From a checkpoint of a small mixture-of-experts model trained on Wikipedia.
Training: 724M tokens, 2760 steps.
Below are experts of layer 3 (counted from 0) of a mixture-of-experts language model. Rows are named router (the router's row for the expert), down (a neuron's output weights, with its number) and show model dimensions 0-63. Each number is 500 + 50 x the weight over its row's rms, rounded and kept within 0 to 999. Numbers have three digits each.
Before each expert's rows: a language model's description of what the expert responds to; "raises" lists some tokens whose logits its average output raises strongly, later layers aside. This comes from a sample of Wikipedia text that the model never trained on.

# expert 19
It responds to: Inner pieces of foreign personal names, species authors and place names in lists and tables (Cu-ta-way, B-iá-o, G-on-çalves).
raises: "tte", "ft", "ttle", "nce", "cia", "med"
router:533414509537452458517466545459543609452516512603432454403486532473565450540497574510457441424556572501458552530501475567554512626472475515599483539455453504494580479525460470479418505598408533
down0:497518451552518497515522413513495583467544541456511508475586457516497443404481504627472531526513435548431527426566511487569640506438534524477578574480521486473479528462470450617473553470441487

# expert 10
It responds to: Single capital or lowercase consonant pieces starting or inside split words, often names or compounds: H in HTML, Sp in Spears, d in embedded.
raises: "ous", "ren", "ent", "ina", "ally", "ine"
router:556445470482495452559455506460502531541579572497499456531479489523517516561479620476579501462487506476570544581444388500571499577467527516511519484510535507615616503513493513503481471604524480
down0:459540603568512479437413484477476596489395527478460492470505418446528511437536425397545372504405521549532484534534460569420468541458430515482430544525541442528504515485528509480553445425468594

# expert 57
It responds to: Apostrophes in contractions and possessives like He's, There's, opening quotes, and capital first letters of names like A-rthropoda, New York.
raises: "s", "se", "sa", "lo", "gen", "z"
router:586484480486518487568478522501453612554517572563529465518441545524520492497444541446509556469522594462511560566456468503564522563429560510527455537438572497539531585500404471531436525553511557
down0:549525367485592434479398550501514504446555438449565399467561502555507389491481516439515507420583434481435506508525553474607495469461520568517567469539468475510501496487450416432514487465577532

# expert 53
It responds to: Digits and spaces inside full dates and year ranges (July 24, 1966; 1918–19), plus "ir" in Quirino, Quirke.
raises: "ier", "rough", "ade", "ane"
router:498478491557445461568511571455498518532569482486557454489470542507526508476415571430524588423577597514538464556472478488545562546476518413523527508451468536570549549556493436540498425570440535
down0:527491536574432497531554568484416506466456370452541552512506543489594556528393518484552469479487498484412415537520427497447512502507553479512531547429443486468483522516537477530504518491564602

# expert 18
It responds to: Demonym and ethnic words and their endings, such as Chinese, Russian, Muslim, American, and the n in Algerian.
raises: " average", " record", "ian"
router:581463494488465557493437494433445522488555531469593489499436541468464511483446529477479551431470549546543573483532546575561541547446504462533529517522554418499556539450455512495415392558488525
down0:526507503408483394531503568479519451508539529442448484565511471478409538528436431560518459510470553486537413494492561551523455572580556519476505487541594414544508535547510518472435522402525475

# expert 40
It responds to: Endings after a stem, mostly plural s, plus ry in cavalry and chivalry, in, il, zer, and the double-prime symbol.
raises: "ide", "west", "on", "wel"
router:534546446507415489503447506448422527506493479530569447420494557401503439559400549497446476532554526442497567565533549464509533632438460421543500502471572474487585516522484512478517467580507523
down0:604585397509471504511438610497479528541498508433522579458515484355515545512535453472469491465527522484550511548493419471458518495415430510461488482545530478449513508485577441414455445456550538

# expert 32
It responds to: Pipe symbols and markdown table dividers between cells, especially in election result and sports tables; also -ze- in Plzeň.
raises: "\n", " Notes", " chronology", "ography", "hem"
router:545432517560416480521446503511454522504546545541513531491537503466521488443523541496516564423500585522541606509447507513635537542494511491559509483510561405584540450471443441546447456602536614
down0:497445466425465546507566553468444518490437435560444504541509453543538486472484485478472492511577464451504453440537545451560511439491478523450517483560419460509463557422517504509492568557481520

# expert 26
It responds to: Second and third digits of years, like 0 in 2021 and 9 in 1953, plus Year and Points in table headers.
raises: "rel", "rig", "hap", "rthropoda", "shaped", "parallel"
router:589471461467433511516500565470453628475549515575536546492532567465579469436492587501529548471515564564439563514539473528498483608441520485602485513433534517531586479544490421537448501555490582
down0:543486502452562459507486596442529516453514498496532510491429494518516574602512532489556535523447498396477498502469415567500589394545573518513444488610476483502464473560485486540427486496457556

# expert 16
It responds to: Opening capitals or syllables of split proper names after a parenthesis, comma or quote, like Mal, Sel, C in Ceylon; also el in ineligible.
raises: "tor", "\n", "ta", "=="
router:564441494482521538518478483484493491482559535599563498527420460516496494513475474519539575456542569478552466571401482498529512541467479505557505570476540484521609560552471444519479488567526495
down0:514449547498555511488441578485483489516574519481462504401501485579508395479508434545551549436473529441469428488477508584554533478456502570515643475426521552471517461452460456595537542461469528

# expert 13
It responds to: Bare spaces and en dashes before numbers in tables and year ranges, digits inside numbers, and word pieces like Bol-ton, de-gradation.
raises: "ates", "\")", "line", "part", "ise"
router:512423509479381494464446542478458531496546550466500483421517521464537457451475557506557508478478573457499532547482529558501475534489482493604453540419570398602605529478502500469433516543441575
down0:431492486468447457500509480491573467504436453561549517463438494471499464474522523382463562501543436559559498518511505467493558492490454446483542476482523485411520563627479457497441491498498429

# expert 48
It responds to: Middle pieces of words such as m-ob, b-out, st-all, plus commas, slashes and dashes in score lists.
raises: "hem", "ress", "shi", "Gls", "Legend", "hail"
router:549478509442506507459478566451486603533585552535474564424470545453572464436529531455557487486567501484520501538473550532521489598429578451617566508445504454523543557549484429562508539545424510
down0:485488439503399437555563481499458571464442505554497529503581595588473470529448631460463467421544522495476494509511391559441526461428447567523459496481527452449510551456534460453559470528462547

# expert 0
It responds to: Pipe separators between numeric cells in Wikipedia tables such as sports standings, medal tallies and track listings, plus occasional semicolons.
raises: "Scientific", "disambiguation", "ency"
router:539503496500382461572476565500424582516555519548551475483493539509527433408500573489565539482505551529488499528475562532562553500521514440577480561466521435554558484473497418550441413595547530
down0:450390525488562522549537491539535487461476502648549593475508500524468483540539531488549473482480460518466437523510539452568567508593532464554465557523531535502531548534482508492463454490509566

# expert 49
It responds to: The word the or The, mostly after prepositions like of, in, to, and at starts of titles and headings.
raises: " same", " following", " majority"
router:504443505488506556552489547434478494526567509593494507501427560458582436538469575466575592381547595509470570535505545532475466545453505456515478504452513511518556545501483447566464453546424530
down0:438560467538536521525504414543435505478535574534518483548459482557581511544549469471461521520445548549486529440511582538418465544510429504454500520432523445440472504598500478524555455441490443

# expert 50
It responds to: Line breaks and cell-ending digits in stats or vote tables, plus inner word pieces such as Su-ffer-ing and diss-ati-sfaction.
raises: " novel", " cinema", " film", " comic", " painting", " theatre"
router:551465511525402411561480543449410542500517530503594517501500485562562524454475568548446543477580570526496555485404474479552514529527480513530473482464533496593587478566409518445423499562526580
down0:509466441579489565485466543491525545522531485433537410506493513557508435535429490483494621417605506424458401592464510583471575534472540542470548495500532524526502608448532535510581480555496625